Below are experts of layer 5 (counted from 0) of a mixture-of-experts language model. Rows are named router (the router's row for the expert), gate (a neuron's input weights, with its number), up (a neuron's input weights, with its number) and show model dimensions 0-255. Each number is 500 + 25 x the weight over its row's rms, rounded and kept within 0 to 999. Numbers have three digits each.
After each expert's rows: "mostly gets" lists some tokens that are sent to it at least half of the time; "comes after" lists some tokens at least twice as common just before its tokens as in all text. This comes from a sample of Wikipedia text that the model never trained on. Tokens count by the router's weight.

# expert 14
router:490540483526457525498501467509492451539530507511457489478507496472521442506535467511482517485483500538480485515492437481515484496468472511510555455536556511528511486498438521469510472512523517476431531473477499477504501504516490451479527552494480484499483518493480489480496500498495474482486481516507533452511454501488459483483530474517499488477522477541479517510487513505480534555483516526525516522507510475488525544546485477531514476490488462486510466491508522514461521478505465514508536465508499495512513492492492486520447458489502535473503488466514497534478518509483462496529500483515477481521493537519493525525545484511553507494492492530456532558515463522498525498484509483486500489504501509512458495504528515453513475501472472492518458520472490513518492447472537
gate0:546464468483520456511492515491492482491500515510494470515493485485496497501525495465518534508465541484496517538520497512538509523503517448438481488479532497482483507465487512527504525491491470503514543458531534440493541485466463479529461477501489476515476529523493496506500530465527524484530553521475514533511483545487509467468481483475491537490499519549489500506476472535527504460522482518529522501499487516526518536520503506459459493453502475479495474461487513502522502490486528460513526502474496444492485491502513483504415478469528533524509464479531452529508457499545492488511515538496490501476518530475493474486469489469517520475516514489506497510513535511518508505466532491464526481524503486561506485523523506499482507533507494481462455474467497432488499503464522
up0:499473473548517519476519483479467530464518487478471496526500490514502474490526526526501481500548497571478505494518491467502492440485517483494501510500492514512495496515490534484496502485517479568528498525518491505476470478534540504472500525512508545515491503531472508447479508504508489512463510528559568498498464477471547474480549517533496502508553493534500478486488535489469508483482476538552494505480477489469462525503505483560496482478507504518491522507500506499532524488505499530514493460483474474503542525449486510519490510490513490477513485500512484513488501500529485470494495518489523504529480459486531489501482554533465484546472489486531510518455497527510471501501499554540541478524527514472484541501480469548480479465540545519495505508550462461531481487497470
mostly gets: " The", "The", " the", "up", "oint", "',"
comes after: " of", " in", "p", " the", " on", " for"

# expert 30
router:465485498517518480513517442484489445520491535466481441490458515461455511468476517482465503514539561511501505513491550497467473501507490498490505501476509478498488531503503495494512523508503468505492478479498479452513488542515523535447504510480531487521495539506501490478494483472499488482583486486503479501481474488491486485499500527500462496498505495554481498481515456515463509511512495542539479505486529490494541508508511529495507486541432482539506457537523523480525536521480457527499475553475462512493505480478521504532474485494460502449516509527448516471504501566491498467481505511522482485515524494521489512483510478486482517464485466533465480525491464458509514487509502495467499516466516502506514502493484485521494481491473522480497579526522521442498486522474536
gate0:508499517517501551492486464513461514519562542529470485491485515504483512505470485495495515530495551467554536501536553498498498489534521470509493490480511533502485541539479532509480505525470466521464497518499518464476544481533489496479503538461487470514459490531535490475490512472491479484533565509523479495524476481475485470529452482495486512502482523499514481494491446514520519459522503486524501530489518494491501492464484546516468499486476506527489468443531527520478469505496483444506456534504532493491502470541510484505466489507465520550506503511506520486512459503562529470502509502517461472515532488516500471520461501470481523512508470510502500545483548482467463480464512466445505501514453501499510463527463510523506488506496543475489497503531514520519480529486514
up0:518497468501474539480476522500511457524522506498472504523509537522474524484544527524526504473509509564506478502514521476539489556497521532510499529514516487498525531495510453511515457510523513516525497474530487530484490504486492489511505475522491487513519496537442505483539537546511492503475510492509533489528474483512534478493486498532452490477535491492505560474528516511472488465474471561520511467504459506473534477499518517523562486516497471502473447488523528505543518505516488491481501513513474492512484519503506511445521499517484517505455502465547503507492479524521450489470525531489512571512434474508505480517500524538472497547474505485491482522524503455565516491497467492490525464533489507536484492477535505489481510506500556474479513495540505482528472524499496
mostly gets: "9", " Died", " ter", "0", "7", "8"
comes after: "1", "2", "9", "0", "4", "3"

# expert 21
router:477512452436514496501492545566497471496516506520514482494502516489491491487502562510494539512490451506494468505520482502497462542490495511485527477482441520489458520500515494498479465503480512496475515478498506492529452439545503488533505471484512519493527463498488487547471545499495478495530508541477507485505508535486518484523509538497456503483513539476507443520493548500486509502516512522504498480503506475527474484497534494496469493471476470498519491485512532530522524448505541536493499522478510517492493492546476505492517529489503497516501463504546476482477499506493425545532539479480514497512511508493530503537570501491477490479468512496492475515519449471528471498482508534485527482476443512495488469502460462556532508483512528512512520442520452523487497484501492
gate0:532485495459524526515491499554521514487534496509484526538472536505489440523514519471505510521475521470545472522535496526490472520539509496447516483502441520480485491520498495557481527520482486506511506523513550441510491480497503483496457515521477523487522508511505483509503476501486505488510561547504498534512520467512521487488489518499491496519497510484492503512491458482531484490500483530503472524467508511497469493497479463507515491480525502510503492470498513469501526489470474472555458537506480515461479477507474483513460475519473536537486478501528507475489460476535525486501554513432478500488577501523516442500473478530486484493494448525474512509484511509506493526469534521452500459509479490500535483527487530498474455494479480460518460448485484514540466530485505
up0:495550504538526491490473497501498495473503468532499466521529508496502519464432487544457515503535468532514510502529513505550518510476493476510469527478539546543477531520508522495521484473507540514492498509535512494498451492486512504478495540502465502509526540509478481503463538459505483490485517514489513550468458497501499466504475525523472524480526497458527552485546518490485534480461474531499512510525461519484464508517470504507472538473484472512500530507523486471508485505514494463501497480470496482510476514523502504502521461495498527485508499539513487526533509543478461515508459485455473553471494477500512482492511538510470520539479447476519498495496481439493493481486462486491475469536472501457477459486550526534485503473475507536474496465511492527457499546522530
mostly gets: "ual", "ipp", "ised", "1", "2", "ribut"
comes after: " ", "1", "–", " (", "0", "v"

# expert 13
router:474544497489460506486522523472477498503487518459504501510543525482460521524474479467502529501510462493458441514458517493516468498490532484543500547499531480532478433469536523501443496528532523489505534495548472536487518523536488482518472509523538510503520475499499513533515466504475512571503519512494499516449480478521459524495521481535523506489484516499494514525508492477494487545515460494483497440523488502542491529498501511508502530512490463485461504539512501496468496491489483463463501513458494531464516504504503519515499493520513501494520467494539522501517454516507525491470465475525487544514463492474488480498489496468507444499493476480478514490518483459468483511541459491512554536479503505463505513522497543511522455477483480475487555489519543488492546478485486
gate0:514500494520482513556500478484514525484530505505489467528464447538518477517475498464491508530469527512512533491532498515501528475488493436483496494477479488519479505475532543540513509477513529543503545523512517503491498512494480484531504472533436503528506497507458482515507531486499518488505486505542500541546509455467509474514445494475540517495471504501453499526533457474487467476475495530465461482511478527479464500494518494517519487532541456529504492484457503519503507495488490451493452539509465516483513476472560477524504454508517516524498517501516523518488469524539476510470479524468514480489520481507511507442499491465502456535478476517496480485435467511454483496521511468502509520488491465471506500508490511534523453505490553496521494445518532496504514520491490
up0:465515555490465470539509524495511471516521505490441447480529509507496491479536492474486496526477540514461519488530534488523544500516510494540522499480504505497534508485535530466481472502506476533517500533493489478503471508495488495512506523496464534468507480507463500492517470470500513484499508462459532495489521471476515466518497468514493542511539485486485543492535500526500514473461522527512475506505518517482509555506528521531489529507506461510488478506509542518518502495516526508545504487476454522540490480529511516507534542487499489507529517503522491493423516513496471520511505534468481537503489465493447475507487564534545484538491510527511502502515526497538479491512462536494543488506507494508503477500515469491413486499487547520471562484479505464498461516479549
mostly gets: " L", " mon", " D", " Al", " Sal", " ab"
comes after: "\n", ".", " (", " \"", ",", " L"

# expert 29
router:504532492576501512469547479490521481540539528514535503519498500516536499478516517463499502536555533452493503544527492503522467499519478502491463512477479511511495520501510453539510480521479539500526486490502512499492485465523501451498496492524512503541470465516488501510478495499513501511523497558514473543522561466488481572478502534514494500473504457467511521501474531478474532507483500520477491465482470495494517544482520512444526503521516505483501519486481515511504471539514483477492504503504507495485517494532490512525498527524493477560494527525558521488471488514410495563489493499501512508466511532513529523515505458520473501514526528523506518495503526542486473490496466508471467516481493494516523510429503498516519487471480462506463492482511527482482521446494485
gate0:515478506533507520503473472489529514501549500531511507539495507501501565513492489436490518537508536485536494501509532510492487479483521503458485512494498539495520501548497537501492506534470503530508494526489510490477515479510552472496522526522485468480491493534515481506528483457492520503502563500519496529487513511525519519498477498504535516450448480473455493485451448508491517501478488524506471474531507483514520516477478467484530486502491502511468547504478446494501515481466522520505489502512510510459499473481507489499491515523488574525496473473504480458474485517494559490524457508443484483466526525579478471512533505486500491549482493529491504491507512473506470534524513471495475518488502440465521443517529528445463456463528508489512478506482503496501483490517488
up0:483542536540517545545477511511481493511526487531452437514480535503510508496494523516492489522488512472474508493515449504503474534459483450516483502498489488486507503474544499495523494521505496485548500478557497541500478541534502496522449506522506449472522537505486518464521544528500498466508550485502536473496484499485505502526543484483491493489496519501509551461560501466505486486503497521509522476478441526517545540484492519517545487528515445505470503452463499518530490503506514507506518520543485527520507471505509529517507532483506522505546507512504475470529505544502454498500545499466515502504547471515507481499513527532480519530495448458529478507481505494526455483484463520505526481513494520475485506470493485539508531495489550532494525487488476455471497500526489
mostly gets: "″", "ating", "ction", " Dr", "ection", "ect"
comes after: "0", " ", " d", "ic", " c", " C"

# expert 0
router:520476515469475557470511464499485527499499501504493475452494499507500512483505518554486472485532513540503531439530521514505467528501551472550522499541502478483486511510500499501529514494511486471484483512480504487471506523520493482499496474500515551471506536508457469482480538520495514482460485551504488484472542487507485479506511483518492486489467498529506494479494524490479474466537527491562509488502518549498503538506478521471485505480503502564472501497470455480492458499532502564510526514442487493496516497518488492520542504541458520462499508502511510497496443524477506506491520453508505491586439499495524509498456513506532491442508521449502486545516485513489480480499559507497544505511547482486478474503490523493474501506520513495474514486474514518533536506492515
gate0:488523510536471496490526459478473458497546528507518521526547490508522520511528525478482515477509481533532502494518524497510476450496496482516513524473545492446486524479479541526548525529529470507502552518487520496531509497482493507536459505523412491492515451483482502514521499479464491531505515517548516483451506511473516453506486490465487502538488530519503518490512477538502509487462445500490465546485509514483515516476499526511495489503521478470501504521485525538496487487500496460510474520550502478496492451501506527482468495484541459554512476491492507499534533522524562453468510484443482497443516535493541484491484524489476492529524490499507487514473504530516489488490518538460494505470471520499519524506493511468525494458519513489521494450501495490539494536521500
up0:471524452441499534541507518466534500524523552483498477511474501501555513520481477535514515490472508467494481502502494519518516486505474515507477466500499539525509506468547515469548441515457500540508475537506477527498478511540552457482498514534482518503528498526498489491514519496496485498546470471490521521482514499498522482561528495513502501534471519487521543538525537530485523526484498527509490524502466516459504483499496484528527502482522509499475482515487519497470504533478541494501493521495493464484525521511462506457535493489463522501525510518519569548503511521514496543488562494494539547498492488523487492497511503513477493547503478470506514496506553472526481450476486483488551504494494531504502487508516524561500466478508518554488486485508493492477433525476512
mostly gets: "|", "\n", ",", "-"
comes after: "\n", " |", ".", ")", " =", "==="

# expert 17
router:492489484471451532473489483452519519527491509489482500504488476520442496495483504507515500481491527510510495509467463530500497509532538499494447507506526477492507474479469512501525489520468498522499471514527513496516528508509510557470495460494530544465543473459481482518499469565497486527485452504523499488485523540512501561492540476505526498476500516461488526537530473480437522452496499511475502534457499525506490503542479507507493492535507526460479531498544453500477489523485456514505500517446499512527516508538531474468499508490439519449490455525521485501526494480485536470536494529517471502552479485501492513494503489507494493542486523517516517517470468454542504535507501548493512518513520496501472481514485479516489519513535525429504497484456529487475477508489524
gate0:493450451486506530474490528491459491501473483528462487519475502461514514541502510470529535522479491509529496468532497560497462455492485469468460515494478501433489488503516556513498532541523521529498503523469506480524499510518488487505503492480456518505506505517481486499506458476501522466505517486517520519531536471529504499494496472476537496509504515512475485462518479498499475502481523525483492532516515549460465513497509487508550493493539537510463511516453488501500526475485511500546477508454508534426524456522507508504478499499517506511526520560527490485506474475570519500495506496469513488480537546494492473515530529486510521486454511521511501524520512513512523535447484487478522498491475448486515488534488540450527513498507498466558501462474506487498501530496540
up0:500543491534476528480480515487449521488513513479533511550480531514462503499489480500440540472557507499498495491516489474549530554475534491478507497483514543528548482492486491480536514471516505519534472482524538521509498487533475509474498493520482553490511504476486527490543492510513468542486496518499499503480480479466573453483528502495504524501497470491493522455511499511491498451509489504504504483505480512495506525502507509520512487522495506492509503509505527499478462519528531496492504495572499524509518497463544515507459503516554507512539521508535519468512486499472491496491521500461490484476516510450514476503460472482528435539531507430503526482493528449522464484505529505472551526506482528478456472507474452513505476521503523473504485517506463486538487482465533
mostly gets: " Cl", " sh", " cl", " l", " −", " gr"
comes after: " |", " ", ";", "|", "-", " ("

# expert 23
router:484488469520510497485447517493523532492455475512489496517486522504485482466432503490498483465499482545516502544505480507503465531490482523486517475478517480444502483515475511566525452510503513531462528549493492501502511468484532532513487485506517485469474517518520489504480482491485521540512547532501502520464507483501477512532505480539490542558526532476509501512505534510514549498530489498508468486481478516532469474475540503495476452518505510515515510543493492475545536534501524541508487444493529511488532543517503513530501484500511510489504544515461474514524511503494468521478502502546511519480460501478494508488528531470486492485451532484463550485482523510537510515502503565525514474495465524494481479535466479515477490465498426519519482484475501497479498469524544
gate0:542512501531500490513462472486467482461487518548475504510499514496444465526476562505544500515525549486524514499526473547492498528508486476473469529530488510475507512498473520522502517512496504476488536473507498479462482481485504485532526539506473491519503451511524481509510535496467526508535523503484479514507498483459525497547499513481544554505517559497473524467473462464502532473501451524546467489524511505477523536516497478483520474480494522511473504486467497471517522451478490462525507543511490500461494490507505469522500491526544484508530533479469451488505475497537523472459536477433510492493466518476543485513467538493489507525495493461498508457507556490499483482449497520496457519485470501448502500508534526520495501481533491487482469489522515483470505512486493
up0:471490489504481490474492557470452508511457502489507531486540493481546473490504547545464489481542472473495498405471510458489478528509517469483481500489452490495517510537516492481526475520476481555528500480509510531493523525551465494517529518518500507496497533484453483456536507475529490548502492486498539542496513506463522464466507504508517489463508533460540509501520515495463465504496496490515492507482477485492508533523544497528520468477497490530485502483485528482483453515490563476468503499498509509540498466527502514505496538504496539523495489508494493501497478514481474509474454513490553509521527470524517498491475482505514468507492477495487535523492474505506456471511499508480496522475453519475475483487517496549513495474475532533452508517510495456442460499458502
mostly gets: " as", " called", "cast", " known", " including", " such"
comes after: " ", "2", " L", " B", "4", " P"

# expert 4
router:517513436514452519459518497456518508513498502519491512478471507493528516505457523480477519477495509495486468478472527468507515455538544492465508478481485514480502480464470471488483525510464512480519484497555463507493512500490506483467463486522489475501513490490513525457484463505502468500473509514523455549517475514523489493540538514483489514471465498488508517521463512458497551487523502511498516465479540543461465567516513491517473538498489504462494536521524513508479534484519513486497474476505480483522475499509507502506495504501540480497487470509453504533497500523496485501517494557464474483540534539533477528490475502521525472511486488519485483529491524486562487485493517506496517586507496467486541523506496468480547526491520491422510539489513507490486522463511556
gate0:523518475533470465507491470499531489493496502487497476552469509458506460534504508472502510529541530502503515483517493579523512492463497505475506499511467542495506521512487484537480496506513484514520570515554543502507507503514494463513497517482532483533457509533474494524510495488489503483561495488504533538468522443515525504554475501451473523532491533539499507491524477478482495493467448482491512487442471488496482531509491474519547537540517452540510483498482565510474499475514475476526463479534533498502524476519495518538495494490478502507498481515497520506481466481481534485498504543490494490465533504494503509483485464489483482522512519474511560502504479537520517496498531497456513470485471525500515532500510548473513546524518490492529460470497525512462532521501530
up0:470520479523492510523504493514493472475482474493476495466489509503505469508468485496487490471522480570525512491471485497458485523518490518521485513513536506512499484467520550468481511494530518528527507521490488504490479496499530506440501491532480510473528509511483535505495524483535494490516491474514520476496495498511489476491526490522475529462480475507482526468483535491525492537523493486513521509533473482507547510499518496554557506493460493530462457464496457500462513497527502498475485480465480476513517495528495473501450573470518576496542519516510501520520505550516494515556476532510490511481529522486502450499517479494523481510470472493522493477541505454537484481445545547477510521496475481480552531496489454499504554457470495527522494459527496474484450513517481
mostly gets: " \"", "==", " '", "See", "History", "="
comes after: "\n", "==", "-", "===", " ==", " \""

# expert 3
router:527491543451525493512462492500544488508499485514481499455485481452528507478495512529518499475488531515475520510494535539504475504512541534526512500536536492483515514499516548560488527529513489458524507529503500485522481441527507497523509555516480506489524508496495479517488527528521518464496505511474481472538486491482501479492476525470501492453524480511494499532489547424494548483485487526541460502544458514493499488511494520502508515515485495524470489502504441506517475514532493514471517559482500506514523495527488456518486506497455495477505490510532508521488553482524472506493496504496510472526490489472494538520441502499525484476468567538526483548498511497501507577475494505537491573539528512528492498480480521529513512533517520475464510489491477508486506518523501
gate0:493490506503471485510520486520491499468490520526502480526489464494521486496504543448490541540489510501517474525512513512523465481476523483445484522495520521491466516480508523545533499494475460551475515494552496523521502557521492496469487472499496530520492510501480505444508507496509527510552535471493453517489518483523544542540493504508490501452487526542523455448472469535509483481460458527507488474519520466477468528483466541501538483483530499501492489482478526528486527487509502501521483492490519508479525488519476533523493472487522528531485502514521498457562482468505537441524504562498508491454523514511518484531471464493490495500531521557512517547528501495508483476460498507466489492500434509485523505494532511511529517496548509466500494493498514515441513503497516
up0:481542472495480535543503536526511546495508490523521456506496513503488527505468536509445532507496472519472493499505487479502500524512528492552537544504512499491492513477467501456528471491526490510499474510507520521479542512547524479524508539517493509513519522538474488520506507466536482481462524485519517459488518523468502459493497524517452507499542526445470512505488526545534509518509467487500494504497453503476522517499488500529586481523506517528516461526515500492501503489512495492491478474457496530470481504492475465495528494505493574522566543498484514497523504538506443496517467518526500513559538482520493476481521511504490561515499530524527475519517550508535474508512473468519526493485502504506474460508456504510475506467471493481510508506534522463493484538512525
mostly gets: " (", ");", "(", "\",", " [", "\"."
comes after: ")", " |", "\"", "%", "5", "a"

# expert 2
router:510523498471496508489518515479479461498474546494506488538473489501519509487482486494496557463536530459472496520478479513513549491524496498490467490499529501483483521475509511465525553536504492481529511532519447555483507487483507504475502422514493469493541465460457495543513486515475539462487529505535534503480466505478477500479457519469529502476514501487460485484518483496534506530493482486495474488492506501516504494510490521544506522531504514529493529535526519468451473504514428516508475488546524503495523517537519520474528502521544457484516529499513547505502504504484481525501493474505484548521493498463494509507478528499521514484519467489489512531488474472479479518474516527554478502470535467491489516577519481520520479460532490516481483477506522509523486573523475
gate0:541485500484479518475487499504510475464512480523482490526454510490475518519496487467526497540510504480492495526534493510496482459505486454451469527437509531471501517509531505558492497553486536496523551490494494498472466506466519507502512468505490479570484524517534533495469498542499497457481512527506503555533519503494531489498481466476558470492492496489492501524448438533511475497503496522496458540481521549480483522494489531506525458476510487551499515499507518490474468503507476470520420534522465488504501508481517476525539477482514549529465502528499509502502498507532545491457510519482478465501509502519467484515442515500496492522470519520499506548489505523542479503521500539469460501495511462516529478516490493510492497492507545466468492502473497500529486532491504
up0:485500450503486491519525490511537480504508475490509469519516502504521528469492490557475537498499482494487508522533504479535515526485481483486538488550508470492447488472537530423506494464519531520464488513471492493456501475490531506498533543527479521523514519499460498489502485477527517527514465550502477483477477507495523449447513533514468542541485478476489498487488490470479529518496492512545492502540479508497474458509523493491503487530493481517524468503519476509512481522505482511488497467538505489479523521520527522482528536514486536493529534536545525482512497527464431515477527523433491542506474478479489460521556476509529512515517516490475503517520489508473499502456498496486540457534485472500447500490491480496488504506460526499475492504487449473506464533530544
mostly gets: " In", "ip", " leg", " Med", " Rep", " resp"
comes after: " |", ",", " the", " of", " and", " C"

# expert 26
router:511468544483524486516490532540485483503498489528468538476520502509501483509439501465491517537506538479518465509471491488488549523475486518540530487492522496527500519513542488498527531531478519494532536548552499491460519508487490497488486503494490549480503461528476474496561466475520487510510486524518500502527524509488479505489520483525482508548492515525446522493517544519530554464491524481479494505536493520469513494537464464502455512517496483524478548498476513503454512517537495461511509487452516460456496496431502436529502506506481474488499513474518530528476452460511508458470508474522500521491552482498506499457493560504480481497506488527518476488489526511502525505501510509508512464483490553512475481502483466500489540505488465497533468477463495493508500483471466
gate0:505500508521508511525468489488464518486474496526484449533512487543530502490526518491504510516442526489488532506497489521467485483509480476465499477467487517500508509491506517517548498508453463510500510516478554502537523535532521496453518537489509507446499497535509442469490531492457490547489507520509523563512469477506457479520468522467560518482457536499490500514452521471501507458471507493530483513518518525497473482535476508536520493522507474481535485460476516508547490436530509478513500480511486529462487469529540485523505478513512479486485496503556515489466456497522524505452491483506551474476555528510508467503471520513480486474490521521525498498477561499516498564509501489485534478509492497514543469479509492533503465513497515503469499490468482496503476518518515
up0:470539475543491489518513525530523514523541491528483517516493511520475488505480496521487513479486517567524518451502504495520488471490483486491509534528496533538490473476502501516466503490538488478543575495498489530481467489469497529471484497545476498510523481490448540460520482500503516485484484462506523535455477504455516444512507481558536562488533498492509515509546487473477494477526487549449521489481473493502531541490523504496478475473513470483476493517483524495484496511469543455478507509514468503564490498507472509509528542494516524522484474524492516516521510514490487487516510542460455535501482479506507488485523502518484506552477501515490506545512503491530485444494488517509529479481507529433495506516479477478522498513515534521519479498472495503426530488505494
mostly gets: " he", " which", " it", " but", " who", " they"
comes after: ".", ",", "id", " that", " where", " but"

# expert 11
router:512519544529482483488488537489518517530489477495494466528530494497524503520473499525453483517520518566499521459502502482515487506497521475536484538473490514520481517485477489506529463539448514551524524493491510514486529506511484522498500505470515493476528460476514512509543529538517504458556508470484470506555564484488520445468500534529524523520527574511464500485493464530505519512492505478503513505480503490450493552475509492493514492545480491550516489506484478499504491496455515466497520542507503511458516508479520554509492508508513481490510509499406503472498479478474535475509496477519516512468506505494506532479502496502481520483495494526488487500520454538471535516522516474489493512507472468539501511508469546474522544471508478518471478533470443518517490500523520
gate0:518500507559492532526475507506515502492492491487482480515541486516556504517508485489517514488525540506511517490506522544512519486523520490467528498482465510488505514522459522468488499485440505478499524474528533469506513511520451487466513479476471526499511474530515495482506502486481463465523492530502507509502484516471504475502493516464504549528465557495491485553424491526498505505437453520525496529510494486518511520457497529488482526478525487511472456463525518485439472428500526471512487543525477480482494477524500501523516513503509534496445486513501501499473483469514529488516495537521475481489488506486472469441530457521500447521488481541496483486470507521473508510494535506451462517484509510454503509529537509493474539505460504487513468453500505469472515509498454
up0:537503478503461534522508516446474496486503522460503480491517534512498508540526499525478517502491528520535499472534500513533501473491503486490514497489515479511513516498498563531486492451530538482522511519544516504480499504515521506448477501508546515515508557494478516497490518481541428515475439500469511475494530469478524481505519504557520497484515509526513508507534481507477469478498517491505506517511449475494473505481536511523535521501456463499471505483491526506520478547471506509502548534459515498513454502500473488487486501459463491500505510513484473518558493466478447536499534483508491535502514523498522457542480554527532504479503470489522496487525496486533531496516462541494511472513441521468506471516512465512470504485544552516511506516488455514541491469507535
mostly gets: "US", " Germany", " Canada", "€", " Italy", "NG"
comes after: " ", "9", "1", "0", "8", "–"

# expert 20
router:496510499493512543512506508538473501529526483492509491517489514451507474458438478490488523456489523519512478503490480491464551513518509512500463499541510500499461519477529453494521473473484506517519500453491524520489515534527511512524473493497518504512481514502413535524486501520513504480488452546514474531466469476483491588487490477499532482513567459505507508509520505478471531527510490502506524514510544522525483549493500494481531497457498498541502489444476531451478523520467498502473469487512515489491500489492491497462476455506521528509494502520507494522516482488490493487507487490492491457461487468492518494497510499514488503486482506426505541511510513485519508506468532545510486505506483501493530476472490472493500443557522551510501453526478535487458559516487494
gate0:535482504473472504485476457519483499488535494546505497559499511499503460532521479444532507514499535481520462509495501541500491483472485510518487518497476487494475517502510531535487489489467528522478523521499540547506507544515504467514486475491475488482496471534479495515488552502531506489552485510525484558532511503450502514530524502477513477506482562514457518488488398517480505493496439504480462531513496477522544513469502508520459547548528461487495470496527497490494505503532483476554488510485493510492502451487491459521541475509491487518491517488485517483532501481515502515493522519514488480470529517481482437517482485509468502505512522537520504524500523493516505471484498494480469522460488453471502511471549463498522475544524500484492512469490544492479480540520496
up0:465535525527486542511508483519478506535483470475455522504506509472475506545503524505442479508512537512492475481508500481512484490528511468491482477499436543521497509500532522495474471489521527541516502512542501484486495503503521485483485459491456582474476511506489489485519484531543461523501465470504533468514477484468536475496501502485516582502507480487515500491478531500501477456471511498471482542533468512497473513470546527455531482481486533554466495497521536517515495491547501495491436482495513461498481494532469493488490521491475502467510507489557485521501478521465484490512516498473512492466492528517513502493488518513492482548481477500502524512503505459521491500514495539559540459499485482527505502503495481504521502481468539536483475529489490442527486530464543
mostly gets: " his", " from", " with", " between", " The", " won"
comes after: " with", " as", ",", " to", " was", " is"

# expert 28
router:488486506450496512496527516515487504480516529457470492485464497504503497506448542467470464454547481487500494491480531523505471462498494489477507480495535520512480505459499501492486531452500479547531524521502527505463520513510527492498525459500537498491493547519505516483527516487482507505493561498479431552474512493488528531491479485476521487475526524489500453479538513509408488458472513488546542538473444518533509518490470531521507482523527500503470498503500524529437488472496473486470487532526528454538512482448467509492494462508504506501499539446484540491495499500495527515495498483516534536522508519491480516527496470490496480538501468502495506509536489503549480483498494508502480470520473486492546509502507508498450471480501516507470531471486527510526528532519490
gate0:539478539534529514504509482513486477517537496522501493537457463503490487532462487466499492527508535479538494488529488511497518466518516474459486536472493536476512535536499492543484512485510484513486500508513508505468507478500521534523503483501501536505478487533496506552470526510517523476511549510504485504518501484521517517474487523467490513495469525502517489480490450502534498458492445496540479521523462513442487483456465482491494459513509541505486464482535543505536449496503516492495444531499501506438475485508510447531525438508467487489521509496510517540471465482521499462485496500460494504456514500493521462486513492478461531549468481487478520525481540481499515492483479471482462501479498469493522474517516502538475464509492532482550470479488514498506578535499499
up0:467498502514475510511514533485463487504488494520521509497484529517517500461542501513514486488522528466484461509516538467523509496504483464471506502507500506511476508525491516467481495486489496490563503490460478524455510502492520511473497479550473521502521475522416493444533539494507438482509494497483533479511505519495549497483543510541494524468478452472503533511490518499468482509486480536504493510470487517504513532490556518493481536506473458495476511494459522505504469517506481506512486485516479488518528483536501491470498500499527512502478511524546528493530482527507474451523537561472514528517496491493510471530495519519497461501501507500524425538528500464531486475513475496461561479527508505513504519478569473532539545492459557470507491520480516497501483533496532
mostly gets: " Jos", " Jul", " Jack", " Lu", "l", " G"
comes after: "3", "5", "8", "7", "6", "9"